Experts of a small language model.
Size: vocabulary 4096, 31M parameters.
Experts: 32 squared ReGLU neurons an expert, 4 picks a token.
Training: a variant of Muon for the experts, 3110 steps.
Below are experts of layer 3 (counted from 0) of a mixture-of-experts language model. Rows are named router (the router's row for the expert), gate (a neuron's input weights, with its number), up (a neuron's input weights, with its number), down (a neuron's output weights, with its number) and show model dimensions 0-191. Each number is 500 + 50 x the weight over its row's rms, rounded and kept within 0 to 999. Numbers have three digits each.
After each expert's rows: a language model's description of what the expert responds to. This comes from a sample of Wikipedia text that the model never trained on.

# expert 14
router:374530497434463435522496536537454542536460476557559422481565472467512397540423422571504544458406528557494514527481512446476453544484611517550497478426438488453496428524440495493559568521492490484557459497462551552553561482505529517422546427522538461486465484461585421546508543477507553464552528547526578457458601509526464441444407456501540454526472585543528502471440480489481490459523589565468498537584485460510574538524562478450526539431558441421534517511498543526421543395424497596490585428507432535504599592528479487609421483487513553474515399533477508580579531550512532427
gate2:463468483502522399502527538536406452525397597443501535531438446536481531469453552518491500426537413503544458443443393493529488594454572452426581551538461522475396528372462465481513615597531513481484451550490555482517512500553579520547545484477523398470575483497468539461407545530489563591519498591473458462521517554457459475427516454409469531469542585582512549496492552444519491400532443554460475461415427556533565477490410546535526388522530531457471527512458556484546475420473410484547491506543506418547541492545497539560455513498551439442535555524452514560475436504499539508
up2:595512474440530504530503495446502599515458550518488459463441475403491409544527557534508538510485527540468513444470505435508527523473432488522484478562410580448581506516506568433513501486487572552431546575502492502515593534568512595494538567533467549489476400473376508588473512515506435526476511588349445435533446468550546472472513506553508498593525536403552497574457612542516448451475532409629485444512526357566560489557458496477479493551532559491485519521512586568555596466503515525463511510481471595526448563565564522466556556547438525484501443444502505471430503472538528521
down2:504464518508495530545455600496504466516469454441505552512527489504561496483515536415484607445435395513521519493508491515479455463493455436513475547368508552505560483526414393522537496491407486571547579530485547563479477537541448569468503397446539508464563568533479525521527506593500424456517562474514470497552466636466550501521445400448567565533575436391476558519509578523507535409472512475594511483531554454493452487473436445465538535455444567408497501503573511558403552561565555478485425544484511452484501618550555490520503483437517446487484359483526546447420561464560514507
Description: Opening consonant pieces or prefixes at word start after articles, such as Wal-n-ut, Ar-c-adia, un, rec, dis, Con-cl-usions.

# expert 5
router:443522537415477414548508570556471553556461462574570442482546470451560418559496439578491579430471540588479509601495535450446476597480563559533466452404465458450488476523457499459548528541517468468542493476428543529541580459484528562479566467498522419451421455495509467558549582448493558473521555543532574468458571531491489431439467433591548432558486536568509470501449471481479547508544543544502468570646455470475555553499577461467528568477547433439521529540496557522453546442417510568535529444514473561523580541510493581558454505524547594485506435559469517579611485473520532418
gate2:481430537457499451410492538492466552474430546523496460430529565396439531525474418518451481489531444476571548398520454472497504561477548484456593508444485539462532475439447480413515565509462556441542551521542486445433443568476617433514495492520552464499473553540474529458422514558512465541446466628526472503543619530524484505367455476481481559590530503570512542499469512546503480481526543494509546527530405538490585381544454481420643506542489477497426502372514551484517517470490480507498453483403413551557506498484422607528506541486508505503554441548506553508569554505416591517
up2:473484488456558433553498561467454447506499411520524466492425537433479544411435473466556508525469525583384476494524444482542574504528578401508475502541557533552547545432456487383609393541496567546514527563498449447524442511508503498521437548552555535535458441533429376574509478391495501540436494555480463510499571508544475458372460519475537484573519541412477520494519628534489489445453514489566539544490522448491514495477468530489551581473535562577542506449541551541496582454603516560489435506549460537515450470499553587468574543559489549423476533434461489525372480484437464526
down2:561529477493493343501508478522536498472459507566464502488513403481507488454474513472502459468476497540511583526592435528459416480508520451477477431592519545415507458554541461536547566477494527477446476565513476429545496449644489477561466529539617442401461424499443527460485517545446425486460414490541430565480530565458577484500464497508548512494513582517508546569452549486463540530474471438358535486444552511475510485461504508472630542483435540471416523534512475520460519611445547619461585531463414428532492588485447478465477488471516472453426483529561462471530456514543512347
Description: Short capital or lowercase word-start pieces, often name initials after a dash or comma, such as N in Norwegian, B, S, v; also not, un, never.

# expert 38
router:466588511473479461581532545563483559578397466598529459451527389501589433539539454544485542481439569568486501566522561478498568593471511512558477474421442463520561409521392485445504544554515444505524472487472514528483480511498437551468528427532569425482465464480512417540507507448479558457568565514561542425502573599565519454449405431575539450558477586533526465484469440432471537546555539555534482556528423427483487579480532382439503488462490492420525579545563563540455527464413462550522515439535419494552548558514555463562439496506547542496504471522485475505559504476520522381
gate0:488519516494546514507552431511526472460496468512590525495506367499583433558519549589503429542511406550478484436472441528508604434579612450542475497459493484480639437592467540387584539456532497508481444567523514460584511528459480437519517463524367524562493487523517471423576464568513488463480550479533621520502470532497521469517497521489538495420430451509549534466463555474491495526489570475504495532476484568522486502528398401469430456563542529448480568509458548507503591421449572529532619508539494445531440481467505570510522485512505506492507510396629391550458482507518457443
up0:555536571427479523523528540457474545491491495499505601586557513587485441505443507399523488507392520410493549555454489427467431398457389548549590512555455497440532529576566607509450463448459516554582546511482564519570430437512535545498524519481559536539585357537461505486459502501563595404481498502565523507539442474516408552460437525535481470521476609491412518460522520535443462457419403482572564456500549453430574509467483533524455488414486558448574529476532429530467436529564470503507500548455499492453522529582494455552546446531529492531546476500582561492556526462509539499
down0:443509627449554507466453395474475578534493484500415389503479579477466501494449453594456476479441423551542420509426546615532486419515544427534501495483502520525518484538466431521619402494560511561550496508574500502513578490561421497456444537539547474479462553449391492417567404542545471558477482523476405443558469557455539452597549476429530419531475529508488439553465515500466503511530537510434508522443529503438483385570517592447483546557528487551464548563473525566515481521539522490480461493462432513528550515540448510500516612513447504535528559469456574472440518397539455576
Description: Month names in dates and time words like month, weekly, final, plus bullet symbols in results tables.

# expert 48
router:406471465452502443547531508566456522559421453537523427471489473491547469501503485519475596476408571546507542571479545458516482541516551580530453448426445414499522396469454508479519493608442459455524494493475503583564542478530553520440502456502633480466457543480516498523468543471438553450602565513587504414429523514499502444406446498531581424492400541605537447523434403492507490467468548595483485570558402446459504551483551413413506481490524468439570563523460539523439505412473487562551606436510470528545611525481526524579486507507521541539528457588463480506555513478533465465
gate2:512517501411565519442517512609537476479446528495516540537473504443557502605525441477492521462397548500592546482491469478380445461492414456523485498545581460532464433357481450537430540550449525471459505502447466568509511556538472571528505479418558451518465520537522559447471559458462553516444497571560479449451563428525570478399494539558527537516474500565571461448482474494548436328493538455478533456552442458490565521529474408568506468523527523407452466480497577462508470460458454589510567490474525481575479478460560488518557448520478470458499548558561412568513581496389494608
up2:529496535540455475494507631475476510588506543497502427496541477419460447441496496437528606607484545506418514507499484486529456456477504490507583485462407563447432611534502473491561511517477565496517554497458459458583401527519516483413532500468447595565553496567408439509396446522499495503357605525405423475388502497466490458481501532522489504541492595516548521475522570493494465408482524466479458520540526477579559502506455517525433494432527571549465522494481554589497484497534470614464518458501455533453409459479580580492555507529438581461470585474527542433439531397555530477
down2:462625538464484463535546436548582516547567555534524457402554409548552518493518525450490521455529511454486526532465477510464521505467442537573488479492512532477463402504441483527434543493464438541465560488569571569504420488531502412503521458478534550483489564431436441468408430508444451580512502503487610480487526584495496439447510543462496506424478445441438500536479589446434473442485520504599479552438568479447520474501480488450483445448404567472487500458423611504537575555550378410445404457537475524546488493492564452514473559472528530464405387468523582460531500557516369469
Description: Possessive pronouns his, their, her, its, possessive 's, and word-starting or inner pieces like cont, acc, dr, red in ir-red-ucible.

# expert 4
router:456504502473485435523503544570427562577400455583497492455507488455590437531527432549507588435453511533472510548523578509420501566530559540583458479453464439485479470500444485434520556532477461452533500498416513504558515488511524532469558427492555473435431465493556465498555522400431539451587583553574562436477603604551492431434466437539521476497520522602471428512433387458501524508515531605521496551558434454483488552520532404437497566429538482458593547533522571510439550394489510542563598470538427527497574565485508557525437513473565550524505439514448509539528502523486497427
gate0:554481488569566490494580475493450555509475418555574512643445531524558514483470589554531467618561436458551471552489461500546466467439470551532510542490551446446470495485435533454619446444450513573491603425474465485494529495534519497502550525496454508458496517476582503493535580500462423519459471433497456509590490579488474432478478458476563499400458519466594503526486528482535549578500521529333419456439557533570502480543458387507506400491510473476449468574481480444465531510516484582589534532553482423504493462408560546542459501449360552461530504468530505493543551411484477473
up0:536534542520476523588556538542477407419405475422536506528442395571489571603534448447449471530534586451414503539466462528511451549536541475553472443501435490480536534540593539438593532486499500607568564481447519473516441585521457440554573526502577581532499457463485513647498517546503573454504437461550457505496562432528502583522551480502478449496465430500513495506501518528574492545501425413521576499513574457491459493443510462482542487465524510528516540543520488495481510482554524513650539468464507378487554530627522474527347499494479427469559536478541575431483478481439495513
down0:475532538411489531467542482448550465585561455464442515401531506573551489512514398500463560482491391459566474526520552494553527542571387533511501455541582482479536441508508519435544548445526555611418482484495392494460455505483506630519460496474522422556416538521526530555509490510559535528451557516492553479520595490393413490449584461441518555491535477562551500505513503524480520553552503495461411493530496438541564477463479483550521490532568554561509524460480535535440416442494475495355494589512490531450517607449553484558578462559474524475568548435361461570468488501584473461
Description: Line-break tokens ending table rows, list items, synonym lists and section headings, before the next row, bullet or heading.

# expert 44
router:448500492467512443534542530549453546544428482554550485423549457406585447518502489544477615472443508588479509574494532499458498612521530537548446444442403446491506438530435469447512563520512481430549547455446501543530520442488477496442557478527566466442418478466571462510531541375481572448526522499585530411463578577512534452450442480520562502514467571558532482484452402498474575481521586589502491570628441433461525556465603460408545505423516437447565501549506552530413572441418481540566594448497462509519544505498512578524427491512552547498502452544479532497557500542508475469
gate2:441473520510509551461478552483495561419562559479527567535458489407523503521550486612495459504535517407548522466587493498493512518448413483418520482501506577465517524410371397486510640517481494498463511492524524448500470444546445509462511443456513496499554495532561504585488505486462539475460543617491482409522455575422537482407414538510531500582473573493487534443413466621478420468573582510518585447452366506532547565532526502445455432526453544475456435487524499485520416530495486499555467564511482468542560492434482497524473466516423535489445474530551565556442564426486530640
up2:492550534514510505518465509490416569566502417538527555480442477423591463457456505376536544553491588487445520518482431460525455501490567482507534493471466430434540533489486482463603493494525565560508578457452421506545494565472535437505508476566453534474403371595423539503432467517455461423388519531419535509486476491475512338440450498438473512478566478479472503550456577573463515435405507421477522466497441423488513568461438502553515512488527487487426526513535551584534583519589563578507502449456547658548490521463529505471540483572479556500457479407566533515460496531519484519
down2:436510554526514439587469422455528514558542454569476486463531413502448577507444497462498611468635510480448460519571485526454572583536465543492615522513573517433499515495524468528521470542513543475450452488559496518406555486524516468433529510415595500505539560471432448461525479538489489429475478519503529491590484480484544463496362501567485457425487443491450579547366564480405424595451514464485513502480499490492425486427433429431563438442459495542502464434524511407522512586442457395486586525504549526534542492500506542489481606548501551559375480504523449437471499522549495504
Description: Line breaks after title headings, opening parentheses and quotes, equals signs and heading markers, e.g. = Name = followed by a newline.

# expert 16
router:450500475504531408561472479529464541596445489596510429458506440526534445478524463544457614443466546552473516560523526511444477563519583600524515415429428466467466425505484494417544541564468506449531523505473522531569518520545462536452538473528522444442405518472541458518561562420519586510539608502543576418451518565534523425420443499596558469548510513508559470517412420516437524471538535530549483530532436503482486536555542409452532463460558478492503562517505517546486599380468464552563573514503465528538581561536506517550475489476549605479500430540400503531641555526541524441
gate2:527520498489588460353510456486537495495493508457480512528485476507499521506523398547513507504457498429678522462654486440478477542473462454387507585466538499538528487518468453357505604594553500498501462590514464540476486549517515527502501404438525512476471468527500475441463492562518513555422583547536518514467508589500481558429503604454512552512578508437483513489504407461467447517592548458541482441536422510565455443549482435505528425498545544442440485495563537526546458487548460484534489573483507490655452486490424482553507542542582485477529577561482574489529538460520590494
up2:520574503521549450490484484551506520499548378575420549492472470548509454464533512488507519430494479488502489519502542452482482519481547487583512479464496536416511539436503502459558495513474606574405582526404549459583482533494461556495472507464473582394484440478478439566565482521509557469407465555444477495541557457514502541454426488467489572586566569442523484529393607538457460452508435516463478511525431412463499510524358487533446538497564489457546496468543474525543521456602443559568530480495479512407531474500634583456486488606433488454486590478606528532408410423485506489
down2:566440573514486478519506381450488452484413477496457530452524508464559504393544447483511507558479468473519550511454470548419478500567513519466524512569520434462404457432498499519570453489439504483425536439575571477448567495496472455489442433517564537517508475488414523533538450610422538476517473507439386522533497501530481520495501476470605569477576539535555552512485556541449407424481553389445449436537504506357451516529397477513489489567455511500540563475565498497509443563583579444467464587579477489496542453522514476536446546457362453415459452491479586425518449549438528508
Description: Common nouns and word stems inside names and titles, such as War, School, product, system, Group, T-erm-inal, often before suffixes.

# expert 31
router:446502514484500469561517535581476567547442502547496460454501444491544399546513494554443516445438508597418513561510556504442497618485550511561488415395429511448521454488467494439572531527500485471521512442441557585551514447511511479469516446485563415419467468487498407536498483444464515409575544523559561450476548648513508448490487430516617459532461529545548454493447449495475510481520503575537384570521436458419497548471553435468522476430532461450510543590501575473484597435466499550575502443513426502520557570550522556530452572505481591534509425584491519485507539478537546393
gate0:571536540502508537541598531585476512535520488527495511454553441464469410468427619546467503541459457565561449471441439513548529501447573560500523550538568603469631432488501486497553465471503477502548525543452422468506539477492546479545489494494473358531598516542503421486526525506420461524548434556546540483569572592527480493571548467476590565480513491506549586533473492576530445449461439577436413438453445571524429514521477493546530412434460440463512491493420496417562559471521578523533473566465514474506467576505438661565478495482565482503474462471569450448451515471534475462
up0:538569465540539531506593486522510422417447534491492441597462468553474517499493521535428454425484497431583561541460513466531458497484463500454530394485489510460462502517528565506607520470574457628556551535522473514531506481528396468522563538532576541464459448506469561529383481559418519408484550522534514518426468523493493572492540464477416542459527481499456479448456432554592514568478417428557530445482547436404554529497466401508409606460459563475474500572563495511526404503499486472600590473395387424440516540537537499512493527431488514527493564520564509456478552453441458490
down0:553516537489539523538456454464510544498605607430462509418478507517516377556498381556416489448437439517653453505378467515478532461535526473494461448495454493525494546470461505551467514500551543516467453491544423524472529504538558543529448498479552553611411577532429531504598539443587556486490461443499443504546536480490543533493489512502506438492522579516458487494474498513556472560580496494502573427504551434418499537461432520481539416530621545542470543471460476477493499475421490442481402426486480410547553529510588601500485530469525528473480617574451537391469442542462444486
Description: Verbs and stems after was, a or to (would, held, began, won, com-, mov-) and inner pieces of surnames like -ran, -ard, -her.